{"num_hidden_layers": 14, "hidden_size": 160, "n_experts": 32, "experts_per_token": 2, "d_expert": 128, "d_shared_expert": 256, "hidden_act": "squared_relu", "moe_layers": [1, 2, 3, 4, 5, 6, 7, 8, 9, 10, 11, 12, 13], "router_score": "softmax", "normalize_top_k": true, "routed_scale": 1.41, "balance_loss": 0.00309, "balance_bias": false, "init_std_router": 0.0239, "lr_router": 0.00166, "vocab_size": 10317, "norm": "rmsnorm", "norm_eps": 1e-06, "tie_word_embeddings": false, "optimizer": "adam_atan2", "learning_rate": 0.00273, "beta1": 0.95, "beta2": 0.99, "max_grad_norm": 2.0, "batch_tokens": 65536, "max_seq_len": 1024, "train_tokens": 282500000, "max_steps": 4311, "dataset": "wikipedia_en"}
Below are experts of layer 8 (counted from 0) of a mixture-of-experts language model. Rows are named router (the router's row for the expert), up (a neuron's input weights, with its number), down (a neuron's output weights, with its number) and show model dimensions 0-159. Each number is 500 + 50 x the weight over its row's rms, rounded and kept within 0 to 999. Numbers have three digits each.
Before each expert's rows: "comes before" lists some tokens at least twice as common just after its tokens as in all text; "gets" lists some tokens that make up at least twice as much of what it gets as of all text. This comes from a sample of Wikipedia text that the model never trained on. Tokens count by the router's weight.

# expert 21
comes before: ",", " and", ".", " in", " of", " were"
gets: "s", "ers", "es", "ings", "ations", "ors"
router:455476537465519560463557541526499492538577469484582513447497569450461504515482537489476473427570505582511584583415592529493517450472446531415504492555578539457558474492562463477461483516546501467458445458581430519446554463515516494634424508509463588532459463491565434478565409520534488466448559414517442442431487561548468546629412554472469514460573527573410373460496489489468535491584515483533414538549506531445457538527493536559422487526631523530500551456507534506501520453550462
up1:491572567549551450552615423582502501546479517523492589507469452483526480448577545567532494526456404463520499539434436571492521532563464496517415509490560496486381521445450517482520542481578398468447519486508513470555450492577528536511523512502454456579512494543435482426582490491553473546452462454472453543528485446386515494481490474686487496590546508541427527552461519440597444467570484517418565515556521472460433495485531527477398465459465550524477557507544521471402563495408523
down1:385459534464498575465488534453414584389556480486459449580574415520478462514447525606455449501484434567528499526524542539444548546425482486537400583551589486461439484530487492468415505440538549528533475585559517486525404481462555445583493469523485496527538488399533530547498535501562608459583482472486496477515484545505435539574523553506492447489430523527453522394548442534577467457520553414445442499428493531497535584630471466470428492470547550455537504449494556476502507461498562
up2:523584593466458386561553463567449567451541544509510463559475492502532486531551489440439514429430470462534484560568526440445470470534489631464406570523515378478516508562508552453501531482538479441473456471546485481519422538604452469484498525537564447546530452506570522476577553523532481486594449500491516441604509463507517483539511486606465489587569451553544410508535415499473433412500568401635531488520470552473567458541491566440484503507488391496511560482508512482474533518494443
down2:591526521531422501501524531534577564479488412445434470512480539508525528495504397503467509423492510590565505561524501512485514429507412524508515567521520441489548485415408515636396564435522535473512530482541517496520462536510471471495402427498591481503446448484463537418588577594428497482491504430535509500446563538550458419548530490523410503563495547390466420455453407523495533409499475459562523527524507547483529468501539447541546522572550529488425478538441515497551541574408618
up3:615429560600403389522512504552490446530443477544541589523520494499514511546545574594470548468526444450551540550458451449555466485445527437502392456458429463452497438390503543477566409507429496416566496518517430569483549456529465534472518539484488507494462491496507480508506585493530454423536520553542589422436568523434445424460454533484562451591552455413500589469505554450506517463473513487576528491472552521573545592492485520478488574470525485418489604468469456457484509450538454
down3:495518442356444582599508449530542442536515450546558574465516497372557617521539513535572453467519519558569527506445520587526481427511493486412458455544471407506580438458550580468483433572516565488529457509481495487461532521579515584513467486480465526437463535492561369484458444487653510415463573532492476571527490527529434548494431524468563546464427490492467435478549535437521511514563548568430460502492532487515445394463547478448443482459534546524492465519527476529498529463493471
up4:474463499514638554454432580492440467541530465462531464494536460528555500493533569517573537415495471514472561525459455553494439523559515496553466472557586454523569448492449513515493559460582486565537449482508475504452478472556546469501498495519479493492439566543533514550463444511447540503370500444506412502424533577606531447541437464457540567437403471526558417413540462492490510506515466522437573597456436512508624590603443453427490514520469506549541527363485484440514507424457432
down4:452528577435443514446511464537505592499514463461519528401565561417508470484516474432528483495543472568585555441433556481540564468450470487490530502513435486483566477481569478443435460516555465435495504433559380470530468569533526584562469566458479491521442518450556364542561469489481487566430490480550449427522534525614581558590482543556494582581557522484515490457547463503432418508482505405471485485493493436449458453410524499602418524579612504572525502462523544505456524483463497
up5:439510542504440550445547488491421523522493414456575522493486562505556409597518485478561444461496467515520566471422492525470488477506570556574428510531530546494503514488471448473394571452501470515521430489451538429584493485535578499542550472488470517535503438593490551458518510507516517397498509461517469398479470473512625427517640514524430495472620471525519441469481516482549523446521393474545425402588462570502419574467511399527414513485528530583523571486580552525500577463514496
down5:520512479505527552553538515523483495466538606559517487489565472521411496553479454487474432547415530520432504458531649518550519549551469422532484539495524495494530409401568608556491360500575451482425498434597502415533459574426493515444522474505457489482533557469439466576577509577540472501535603441530569525509525486523414510466424608427525574463463532437505514525476461503470445483470530460500534566499511455433454416566493531593471453490530507458487529488449520447423439517425555
up6:533489580537545607616533497479484524550520576486479493474460538460573462564458440527427444484470534457598472485541525594529489594542518526538523460398558465523468391450538541489561481648522462495480482532483493569524518445522489528576497596539469512448489548482563427506547527510418476527492444570362401504492548439488487491518447476546566457508473514608478484508463462481516474516541507502485517398590635418500507558515454526518499469531429519626508515448505509493503494470588532
down6:435513406491527482450470490555469491514494414493556540456488506485412541500487523540525551475508478526412520517409536531563570507448452529432563605597602489482484521521457494493424592532592516488480467498422481498471546506549479559451533526495501572609509468407484477474576539471415525474425554525458421434489490496492554489621499508472444599517549526429560416425432562597578584471537536533505459536526464536539440479433506459514443518542485379487486526517504530490463445365551512

# expert 27
comes before: " the", " years", " a", " as", " people", "%"
gets: " of", " two", " all", " three", " first", " other"
router:487488473510434423500488511452546433447465528476457493472399586489468431517472432519542599537553458469595507513433502476529497495437550405464425462492584525446564542434527476560525579409385486419578511518420535441547449503566548513446512408469437588445567474436472440511516532505507510538459460519461532470466419589497549369529537499460479399506563473485510483459466561480504510420492513552555458466467514489502547555471505480420548525504469514571558443496640412534497513461533431
up0:573515521541455495415593576533395468554517504507524450472527451567448568488520426554425515504602481593392551525535425529622516482515391462569444468529453517583528520554470502483539405569483497474502490463532532477546484487469451482514520542515514565495555463490549476489509487480479487494442499457467518574515507390535615482584534557514478526587442474479529471505511542532552447489582597457443467509454483495469633488500557487519527493545452500481465629472447501392499425547519609
down0:513565537397411460583486498562479489460490590531532552489489495606465423431543480496487560591555503531457577506577558446565533548516444456556468559439484403500498514554577472503577406524575496527430500513524442448419477496546496413473460484410475481518528411483503412422538393509481549431455469364554491593549550458509563507497491551513492527576418489381515537453479614541468469504464535583525505487566482447528518530506517501473511546511524468491503508480466499435470452581519534
up1:526629449499500490427442531508547538481538568556520426453492541512487536438514441585511498556545513461479464582505583454515404572549486524476560438593559513451536472543499515475456424556526494563465575465446450544554534488526511452534588477527523500551592521445537518496606452391517484504506449583408504363537438505550512540499428513535503488537485464468506544499441451447424394473602465580506580502432491521352454500432499547498533526528488426488456577462487499493511430473524489
down1:544578475571542434526505488459529393582514378450498526542507538475456457534509503602556534421557512421496505528369423441462435571444491540485493429501544487380548569513501510559448519502464593552589509427454553567488511442525534550509575456522529556512500457514457417468541518433561501575421535548470501472496449459563410522631538477477551487541498496496534482509502470460444433452522493571532465432449517568434499511426473441584547527528474478520473419552596524474530474456539480
up2:523447677481443614510525474533531547461484466473476630503485475545471551485502415495471398531507550501519544431432475549455471440510521508554468568461560512466557481464502393512523585445483472574544472524428561464391551482548532451465478518456459504451574498530446539400473579512465441469503500535512498512435496464522632423521545468477509479559494499517497440464506537500574512447526456436577535458486509536476554567517544503515537465590467465649533555502479488512445481472363449
down2:461533447618509524481588481538489439453507560352511481452434511456438457366370508467482571465561529504587421553478562578496509395452498466490498537453557500487504487471581529496446533480521531459532429524504505627532484463449559494500549516511431546515537452515462539462522528485513436490480479461574415470456559507557491478576485479481472437493511468456545529472473478441549553495507513474484559551478480431553440426413475533455508543507558537512538463584613583541533601425593557
up3:516495444625511452505498435552474479458522495609493511468512553414501428531508551606432475545485475542435555503469567512551475522374512565475464548495512554570525504553456420488466608510531586488514481510433559565557540399434540470529489536451502489450398573512551541573543428533550499350555440506440455478462490471501506474560546461523474432552419451466439418525516587493440493416492422561598526474462426548462438515470467492528435477472482501524511541500500485579553529517444480
down3:483581507538536537410609538552494515433516492466590500485403596455487531553479562508550472533528450645554454454462507476518468517536429510507552528513491515510546583513487596534523473475555435531448549530491555447470443560473537513540565480485490597575477464575449505476554512452439460485450550450400544506402509474519341500572492476457570467511540448555502479466445444416462459441464524516577473558523532551464428507434466474544548462420460378521573528487461419564481488494471474
up4:455485607432538570397563486533612452527472453546543546467477471477521481630594469443578331509509490489480412558493512562445521511449550508639415498498492518463491472519435538471466506483493484497507550493478539382460532495482553545495526550520512473530540446576559507458408578460481474505466537429435534522462569497526575489458510514459495504488483612489501514444517511422515523534475481379548533551414546550426488427635475455440508534521509539542486530450478520490522564460504494
down4:456566558429517522412544573446539499511542480456489480410533558427483488606637444572572528500491472420492410476373501512495601551476519533462461520500453555474499426552465467562446527451509550440495515460455610442480518523497530533396451472522501573488520513565559437498518481501457555464492548474550492474551402412481577505488603560500537499504470481568491492355453453488535538425461463474540512508522525543463572564486414465569527518478487470539614492467439510468516564438516533
up5:449488523455510588409518474509528443608478516673530571479566504517549546434523418537485498542521550461463452523439441514464520432466470522421476442548495515444504517531482558507446472491473522520454451523575530431499473469566507499517528505527515543447593525577582598536563488518425532512501423391412392510490438478435517455431351530481513432547439554548545573476445477536556464472476472468544420457599482559476537466583551510521519549452480521475479530500489532459561441455457569
down5:514500570552530418496515511529587491603440535513443450568452534510455570480526491422444476451427504397503427521557500547425484496567489504463504456506538481501464355449499520550442544570522511481502446591502475460514503502521590412611458561479530568493414491570493531572532433544533450472569522526520502520495539554476413467485508473493533416574546494522441468533540517431545487549461538494512542552467529446403494534612456522361556410440444564550548458485495453566461536502405511

# expert 12
comes before: "-", "|", "==", "The", "===", " The"
gets: " |\n", "\n", ".\n\n", ".", "\n\n", ")\n"
router:428591599541527553549446472561538518541464510435539510480524514467459526461473413469528504568476466534445417542538494548488449443547520527449447437460505463475522517439444479553508474553511489547446436628456590481514514512489464575530594532420503470500431470503447517354548464467446470501521537528475552409512482522600497508531446575440541521472516523518506457556592492458570468511504506555512581468433505335511432455551580555527575526497458560490463490548608542446517406553570514
up1:457599530559554504563528464561555449521479532491513449480498543552422555459521486478429516401482512484509468517509532401477477505522525458564524494473511552549427433446512557508511529480530516603402549572518448518499571516469508403570542437523530394546544511496564461521529481460544476509573460440405576465560528544474500503474509444648560559469402500473498511484536523345519430554587431592404537559416485457400527498516509467488532544534476500452511480529419576520469531544527552
down1:553458562391484551517491533465506467512472481497470470493591513416480468517518487536422434506570504550505488496544489444526565484567444539470508466471461505438443510529504550533524494516500451341509617479492520488624501521445508472474473509435465499459584579541574509430531331491545549493571564415586549507524482453498561562480523519503625514559547449501457499462448484513501538351500489570421498551479471576509528516492573516525485511457534425480568523476403522471532448425534404
up2:536499554506557485479451593622485615497440607486525505452500402365516495468542390431462441514547550540462500455622531519543544474509532480517636530485479501506514388489564517480493527525440480524471501540519442455404397443481528469583534554505497485408615539421559542458486423442507537470472525441460565510509433494505472518511526498427499543440525503423500466524483512505541496374431521513516510483583398507537486506468530534511484520562494501535455504516477428525449545477425565
down2:518465612635424491560499525473458534491495464489518497412437467496562483524502576559483506522392494497509438555533506528528463446540521540494467492442497518527466530404470486528532436460509436571483462498481579507516555565468481572502518517491500625567423424455529513463455555432517438526346529489415476443578495469473468495595474645537385457519445483523500440538523497479470587504497481506537446604440511518515484543424508520496521567544426537463483454475476433516519636532496568
up3:425422445604553452501597524593477447472498470504459480543567469466564579478548444472543554467537447507474579385547477540532438486499513399501540589513462535478406457410550495491598531460494491573504519449460491458421455487653552562450586507496531524539486456540490469534470453432517524473494521445448511541503501430512576584442507504491559578511575539486551456419507557459629434504510498497475465471430456520435601495509512438546500495539563406504542570527503491452482500502441521
down3:495462523487552511449393501575490491504551400566531566522487539423441564444548461543499508511428545468532543525470440517532497596445474483468521509582496470512420514408545448460577479459570425563426496472556440639539473493554445637487471549448545497589583513465478472465468438453543476504481521441397549464492548501456547486456511539479529506397543583447608526499446622580529481566493454508488439501530493470449545506498476491593517416474514507496455506438492508426461466478518595
up4:520522452497641500531415490500500380546466441504546427511506553500479511534556636468547479597605423441524458392451524464388433529549522513521476499512448473469500527529490641465520504524561465495525530489507551533464495587514500517603427488534557520508497412506626470446461462516548532565538445525529431463489534501497459580526501445629487541513526373458467544438486515467486532490435560493561523527427465528453564415473500431462528470477515452531530479459495455546437461523522481
down4:529541404440452469515513450494559483540475526467457532564535574481488480459504421522509477520528491468460356484558513516567623487568544541466465433394466491552502511447537570404486400552522463441476474582512557531495523531499514527518445494467490513429434440506513509478529433473546463555501468497562566517450492441455536553535415481522554555547531493524551455564462467494515469542478437492506522439583468382586492505490538574572600449529498576417417552528578538527475355469612459
up5:461490503497516606498565558571584435547516469474471562406443519459481442454529459486411527526515468513516473505424496566453517510533461525509468532507414560547477486437514438507533583475558375413505553545450563522514443506544488449532433499510470483568476542495530473532582532396521607502605517532467518472484501476449551497515517489492463466488567445583450522543510563366633486416497502516506455463624568586457563569548430395383502466462477489440504476490492515516528540542503464
down5:615588498481535540518537462382432503454563478428486538512531539437501532509478467486566481432493446534544503565466533503529481384467517544512515487435486479381497546464391462446588505509553615574535467507460522500560456561550532504502487457443455499630469463494463518521474594498522457538471498550564555418498487560487412496514488575547463469483454422535458563534452547529419480525558560503545555521396532451438497523477551476430453518417505545453503556547550468458518443401629468
up6:501492493499562555513503505522509528496522484464491615475474398460502554604539595481482593526474589508488470486421426472494538461490419449482420508490491515515569434467505504524556616450486495554505464419429524612533482563475552480487492614483500494512471432497527472588456545536516559570554538462519548423561492432515573431552502488592475583438492559580481499523483563423473503541522519421538440379411638414437473509472485469540457506456418486508432511476581510486480533479523534
down6:531589477496531473509460623466482436568512538453504379528551478584453526396464459516497505466585407420473522495483481530442468512533508549459509563508528583500471465472522535484371570605562497452476438615554522552412488498561512416560530487478477544469424508468514435579468441403496548460481482462494445444510652544398477518517508549544535519573414479389483479542462506494612482496557557528495476473526524458533544527549491470440532447495546439544526500470514466514501491452569511

# expert 22
comes before: ",", " (", " |", "\n", " is", " was"
gets: "a", "i", "is", ")", "o", "us"
router:561485511481443592406484583515526541536432467570538453468566481422481542530514515556449472582565589504540414494545554618542504432459414471500483480579538540499466528556527497525535398496502462468474423516445445634502490465502497482451500562547568579526555492500524562471531455543537559415564522448511596491468525429487522518538485534451433617429586558529381494545525530531506495479550547407459537604514431570509489501499460522399493557537522464493485546444478506540539531492438445
up1:530627437565532510494538485505448511476497575463539496583467482441533575504479454516563520537560473502524542514567515536495502590436554488527579491412461480387453520446499466516547529563433419559534499496401493486495542452569512500478551427400581412505454471467435476450424529444504529501478520534432521491514508544622458457454561503551490495510561514512535463483452517494581446521407514587560497520584626477533468464525455510483455600470535434502453514440500422531337468513429535
down1:515496499479426539577598518396444390420429452500622476424526490525554620496564507506523552513412538481548562457500486448454500491525480425405517516509560474557485528539472445492489535567506498544573585500470458524474451471438478531429456447573440595521478524418427529488592534484429530564497526511516453519503452513416406510567462566403562606404489552454545477520531480470467468534465429579469485502522458471412494532500591486518506517493447498490487530518530573560571559464546487
up2:482428527566562534464496521566546518408532467437512527478488571514538604493531563554530497499483433453453503527460451430507411410442460510387430423458479511506619452510485502496562512458471470523525539527497434467513566453537571520520459537475593434403505601482476466551375451515520473394518496413552546508489539495499633479537554488532505397444485482457532540516408473428533519483473547573552603480456514508564567515501415507523504505483449424456451508458573501485536452490600472
down2:595605486552474449504479590512515556583410553523441469470536412494479622429447531506480459408466518514518498507525546465500444544429567467554496492446527510464535556500390474490486561456508439533574444548500518486528502531595511483633468549538499491494436481530509471501406510496509410468548491407535538500539442488533392577512413482528554514520530495612513603555464527401398454487528505504560518434509454518457561474472473493537552439461448560550481457426438532541397519484508552
up3:563501464587455456461455556569471524480424576518405461519487522529567453385519478494478423440507514450605556513548522425487374442537484537492601442358548495484542460592496412540556557448494518535514486573505498513552496522553546458490576475489510536521448483528512539537512434473518409560500431468417452532576534514510452545480503499474420496441545500464457532539482501471511525411514532547534483546583513479489583471466540471401570485453471441556493573587587380495442518500524565
down3:454468502378561514579478481453516539469462535590411514509491536543479518505498487451499428460419500391392472556500430568470521514472577504404511439529446531506526499535468474479622443504619454552495504426452494537542472529516429429469509541582525503493450533540482510636460485501535458565507508560525554547441511467394464495471462438505427517498471530484504573491542482576562637494580534508570579425451465466509531501495518498441512427563436531481423561487558424475548473561519570
up4:540448422503627458601525469475488590425495472597429585556577478425539485501520486489522529495452497513520539437474492534582457482585510571553475487589551547581512540583452491481502496525472449507554454454550549464490488596529559544529490342440531490444531510419513525446418471519419550467521554521481464454465426578558514533507574445460446452477446440435501571589433538424458496497529490441437478572542485565451470522539516442488492546500454456496449556558440455584450477452517524
down4:392490429481483381522535491496457526454503505458496568529563485436478522440464434557495502454482434504584530577478412483617572546515472501577508479629449472572504642589445509525469470539575534449543428555495470458480513384545539527420369537547430446434454456464451522511555463503494605532505524476444547502556524495496442512485532501421523477486487539456537525433490514392552522556457533504590507475482550511512508535515572540531448434487505502518539584562455490500487445462437573
up5:567426441525597529524530492581536526476376486451522541507598451436527470419555466498455530556567575485582552496461479495533482425628503504411461428488462503519466486509562435513615513516465517536489487513461485516581483425536504489464498590425582583495509515558445534527448535531401545513395470480447496489416421549513537469515422481502485498523515464489462496563509431538574548456483498509477522474614494483548542517506570586502545484425510512523521520522562426546536387359514520
down5:436553517469368510470497454418489526477541560490482339469526548491561481438462441560502532438540557447553569513577486518475472480496499424421528544502507504527474417550499526479328473593533628596476480504440617546507505446510498446578470441431390535435506518591484515421598506491527601501525482477511481457440590524556439502465503533519521547615504464537528497519539492505518456476535551477460507552459504529507442532542554419536521442517499450515509513491498475535523455532462445
up6:426537504555466394596388517541530497536521526467479495512536545637446506522498550478527474432514455484518463486529508422491469502529480550445436426462496473365598457376562501505495620469418502465524464585452388492487512543517496529584516455478460522513499466481500534535452560507491480444554520479313496518415527526416553456533562507468481437457433536558496489515495545514506544522518505473543562502542568483482566431486511502407470478497460468522579523580501470539513610587523502
down6:502479507533542514577427508501534463419531531385520557398397528555415480473400473491562557529504455488418550465602546479501448469525527498521506524450518456514572545464515407537528571483446451507517470515513437464512465547419431554445504461453515566563458442515442578487463549551479453430453573484465496522476517583519540382521553482417496467416444448485562449502510496476548633601487514537566453597504506450564525439479420573469545540511479554500527460551562554588449505544533529

# expert 16
comes before: " the", " a", " his", " their", " its", " an"
gets: " in", " to", " on", " for", " with", " by"
router:491494508598423489583539554484522490478453470481438521550483460456601508436487560466482519500542504381546549474507493594555543585460409595418530504518553595497553486531535482514581522541398509434522491515485519463533410408582589484541494497486423470396536512506492461478452440532467511445581480537552445538503559630494496531494564524521516490561449415426517437577460521501488468472458465544429549427596537417535462571453469426579493462505527513532513479553487481609515476542525459
up0:605437484556592482523504445499431497480449554610449589504482488391472516506512496592510457556546526465591532511430461507433565571464546489484478584536566557503511484461407534497438534504501509389506455514433475568553449507490500474492516488557474454539437390483556532551591426510521500535555405507486446496511520531452515583489499488469568459498627548512574480541569432560536538476551563525531462451520478607513499551555367499490484476458495460482488538484454474573546428609544464
down0:530504457500485594427503479396478428518514560525496502450519553545470426472543460487557490494582463411499549516412505529501463524543555446518473638537519458507486531455529485512441462531490493605443489535466587572582521496552565407475437568508430460465555531507501514493441503549484495509527488525568458486432505595508520389516577464518495594476476531485492457520459493537466502346396423477466544557408512452544513471545482471578496456498502453462563388577593486515539514411603528
up1:487580499505448478521443588548424531410508455507481403463503443521494514520525452398561435455475437457520501461519494427539480549531489515439489531365609501485494436513432466534541463484450471504449467437559450492535552563543456497488484448510458506523533517557535478501535409518493488484534539559459457572485555466531524497402488499419524545580499608514554415453599508426461464446508591558423487492427542526461550480475543554531470489609477480615448517414383531524429447511609487
down1:435570514448466440516493490568541491408411401454519513629460442507466492507563500538443548520488526365386492361533532476453515521482612527469563574498496502534472497542536532472563522498497417555519530473599545458454487541538484550533516485494499521583587583525419482515452555515577445491409505526534461588470454541470481585474468528463519569454468437447557484462488456529444501492508463479430574496520526480567424516449510483451548494451488570565597560408453510426555452497511522
up2:454454599610453504504497505523501454445607515496584460502514517524533494606516470445588517450436476544418515497595524489534459454543623544546485479575503494397548491453482454527432544548486487518521528498503444412431498504466584458544502460491533427573577394521461534444531498489523519499474488543470511480497550474491540408578500514478475567551490527427554511454463462462477552507556534483657401458494469521468470515433451515521430501521548426499536619439491357532542554533473559
down2:499527560457582508507430527490544512560407472505481588461609434350504453542472493476416567557533440492504537529468401512510352497471486517538484503441481561346565578471542543508528435532443427613502535498482479421434450516501490535504424482605608460558495410532466494479487488505519550512504549504542530524521512472523550533491485462393507423473547480410539528505454403492566482549503481556600482542485556480501539448593514543474500432492477470458520545554537484535483492546499524
up3:455362458550576403618585525502521474518591392497511520614460516446532560509509561513467549513477468524518508487469501544466424475412498486469425494571507504472546516528465484488491405474479539493480438452579511443411521490494519493578514472477513448514400609453522482455535471490575518392475597574486577495535508505498509504494490501553449441479387499546482515492498561474540560611536494504445552415553540457471609564541467482426420511448453538524467533479410433481471535495441449
down3:516453407448480486546621611493522484498594435501554406501454469533518502516471463496499461509486513494494524474518547485565489430430473561497565459490449590495544468567531509393564414475529603577446520461507497480497464479496449501544558531434407464419497401423519568498453495450508490451473497496519516545568430486460533559518593588666434503563466469432472502550543521444451558533543499515452498532548470405503485539542561481475414473460467539554480568416479504623545512533495445
up4:459583475529662358525520535508483533497475577446557449453469556471451545583480478533518514544461495479475487601455520520468507483496473457526410540558446501584500489369561517507441532510485491482498508466478462537529457556578546481547558492497495472535408445503550576496478546543513484491517469449504540442512473521511536526522444522603420487391441388514400488488526585464528421440504577447489502573437537497523559578534481560509396503501593474499510497504533460580355509531456491
down4:566533487502499510458530471453475506478510619485566527392462472421380453489483534531527494566481491470554494528504570439402478577469499457503449465484523526621466502453426477420444483471467481491474455531432570510530500489553505485525504446591485528489469605432564501525490507637519486479530474478480443542543546537535452468517647543454492500440558599632452506366500576486531454508510504484485530490489544502490436573491445562526482490502564398530511434502610522497413466536418508
up5:476501498533453572451473474500403517549510503491536517568596531435539519497513532497458453536474506495456392519529391518554476582488344499412590465350553535492547452552475501475552464485513530479576515525473523581481369390557458518490505516484531501609436580549449542516456443493471540515499488525520515400494501497498586480460483504485493474538523433524524486551553472466491529471428600454567405442597378514485608474512496539495534501471540479481500582478507529472473465398495513
down5:544512522536549479497484540484520506439490433483526552502408599393482427481472482403582535513493477504540537394556585457552533550501507538489481501524523472490472617483609443525464556439577347525630515448569495447479469546504442480440566408478472557522476494469469494391521537570423457514502495493535486443465568513443513449540582560479488485458488424530571447512409517553566517483505540397513455518514572461502505499525496418567551489555460515470422554578399551495489501517527510

# expert 3
comes before: " the", " a", " he", " was", " be", " in"
gets: ",", " was", " is", " that", " were", " which"
router:567552518505575557478528502525595492470567536403486453484443608570487583576467434492485465507580546487491523528435482548512450449429465509401556471496491460585454501463590437495508523526524583483474589507560447507519404486532453415574572492479510502442442496528477492450565576502579434482387456584528425549502517526498502503493470565588504546525487473468378464495515465468460470434462545440386563491430418474434526393535538438513484555544507458490448570495489508497546525417503459
up0:615526507448431500417464455503478484510452439512522590451557538465475446481489539582502492529449365449482539507584532544479478471594508550471414399469510445481496563547505433523565483515458569490530470504506470547524521484433497520486442409469510471545400542535437478480423423551499469386495424528523472529475415504636497582462490463513587487410450460521460511534521490487513525519505580557509580425585514471473535501431503583512455542493453500531504583520468391464573595524583524
down0:460467499496522563494536450434462458472571483462447478501529479495423490496447553502513565456519498397500506537475521493477457478520510476561494476535487508582468476485589483560554540502393494552539479560460554447446507561484555498560687559514369488416504425530459510542432529583459343519539454590496507567416485587460505492438478583466459458455448516498460447484549544556547505436403543520547611503484407506477493443458506547471498562529487544518423529542550476506505577535583467
up1:483600505458570530598358403523494455512518562494537560600462547456503577496502579465432478496508425520540586505420482457468530498427479415470498585489540482493486462422475504434529558566486485417455492455448431489478501525486590515459504435581461526495533587534551418497572511422528558442480473495488580446520500530497528592485460484493520451524500518539431467421482474458499367608506433542458485480480550528514511607472543520519590468482446470543541422485414537581539498493562535
down1:537577516566468548510500422512499517606526464427481483469458500539535503492379553470463578508498469475631484544453522497401427488445392480507532492499508486493587667539489566515509557585454451431598503416506467533471559460462459505478487432455505584457598493472472465442540497460497506494551537516532535524543546486506437583587489494463463532457510465473479565567461483566492423586458410454498447547472501510542441519540612503526480492412427410509506461530548486432503458594474501
up2:458525625508531438450469413507474526386521570505495393494423546469487612448510485429543511510604485495443491494550550597448428626546479543513526466446480489540456471558473505461549473473613478550520534583488522331527503468532458470522532493528645492524542516521450455477563489411502511514502513566540486485497395500546450514517521486457506490484565402530485417454515480510527537499486528430597528541499528545523508556554509516503492495563607578456569471459508475525481509535589453
down2:548480562611507499532466459568513466526520453454447571444501585524470505478585568534450531460493549504497534406435560502497555517420483504441503479502496499413565526464516631448470537519412495525529525472483504488540445377509560507465461563484451542543534556508581490516441405498514566467531535487466419529526481539568567478549534445466553489459448581464443489441560438554429430513550518598553524487430440521504389541485492489533474477445435466606467427508552540412401566457464596
up3:512486530528417529464459431479507486515494518520504544484407477482457414463507510531508514506556473528488525486455507470491508473602400564523448526515426544457477481496499407510588508523546479479446448541443545410452461507485517464597577536502515530493520435413425489475526587463553474514462478404471453522575548519485555578516613476469423457381436538529528571483471510530508490512591432524487635468467496491532438488498517471433485469469392642621542526487511537425576555616539547
down3:533454446463484511612549443568534507533558515489448460530459416440429589466514516479423414487486463482336516461539550544519497428514494500492511466480477525542548435549545558530549404435472471481460505465477469504472539492523525431534496495549507458468519480528526627497570447384516534415548569511607514477501487506386468573534534564563551452559445459497556495490546476512499400505518507458436573461525448447521467537486599541581535529371507456578551474446477524518538491542613480
up4:465586462569566439510505526528511497508445499482447585517493524555450508514528472479465519431546515485513509453461589484488499517414477531489482528527519464470423449525477479537474567543525494526542513494466487505490572428597462453579539541526537564503475397542606486557588444540511562436565546428512595526497415514510521432521502489478434514446672425431613494459603476482554358476554522479483494560536581477412433487483438488457420519544474512487495489521457518566518568452587599
down4:556518494454444612561521546549543426527548521481552501599515518567445592533471518447517458506478447544528503429507521461565462479482546405447492499531555538580458664548499549492425426514548419521467540522509501489523508435450495487485507511431552529478590399467469501503505458521487464408534541597456462371569484487556529383478552493450507544431488460515462540483562481492561542458522447457450510540464466476483478502556485537489555466473411575524502416507468462590478526469594355
up5:400589482508440641520569537482529517479512498578616531558526497557533515501508510476496536460514486490581567454489526503485545417473434542422475493440551449535532468483421505499506548546533487430480433518503499441486459488556428456413513489479539550476531527415402563461491528538467473528467503587551517442402536487506566521599518471473436468574528439494564408470467493447514503547478490426503456434693526509561582506475435537511580520465539470435540502428509452452421478428513569
down5:497453539552479469452546559432513449406472506507426404481544574502612471477506517483487558515415531533605532523580439483589516456545442391521491464415454561537560470434552476533523523493511477479691557430459511503457457506526516523553510432516527460516469559485541442585528493618410407471416577470494509487436641451432417512532454493451499472464539555562489418532476531551551499473454443520470465463556495490452493495538500543471496537529478538522515556568515498483474471562447489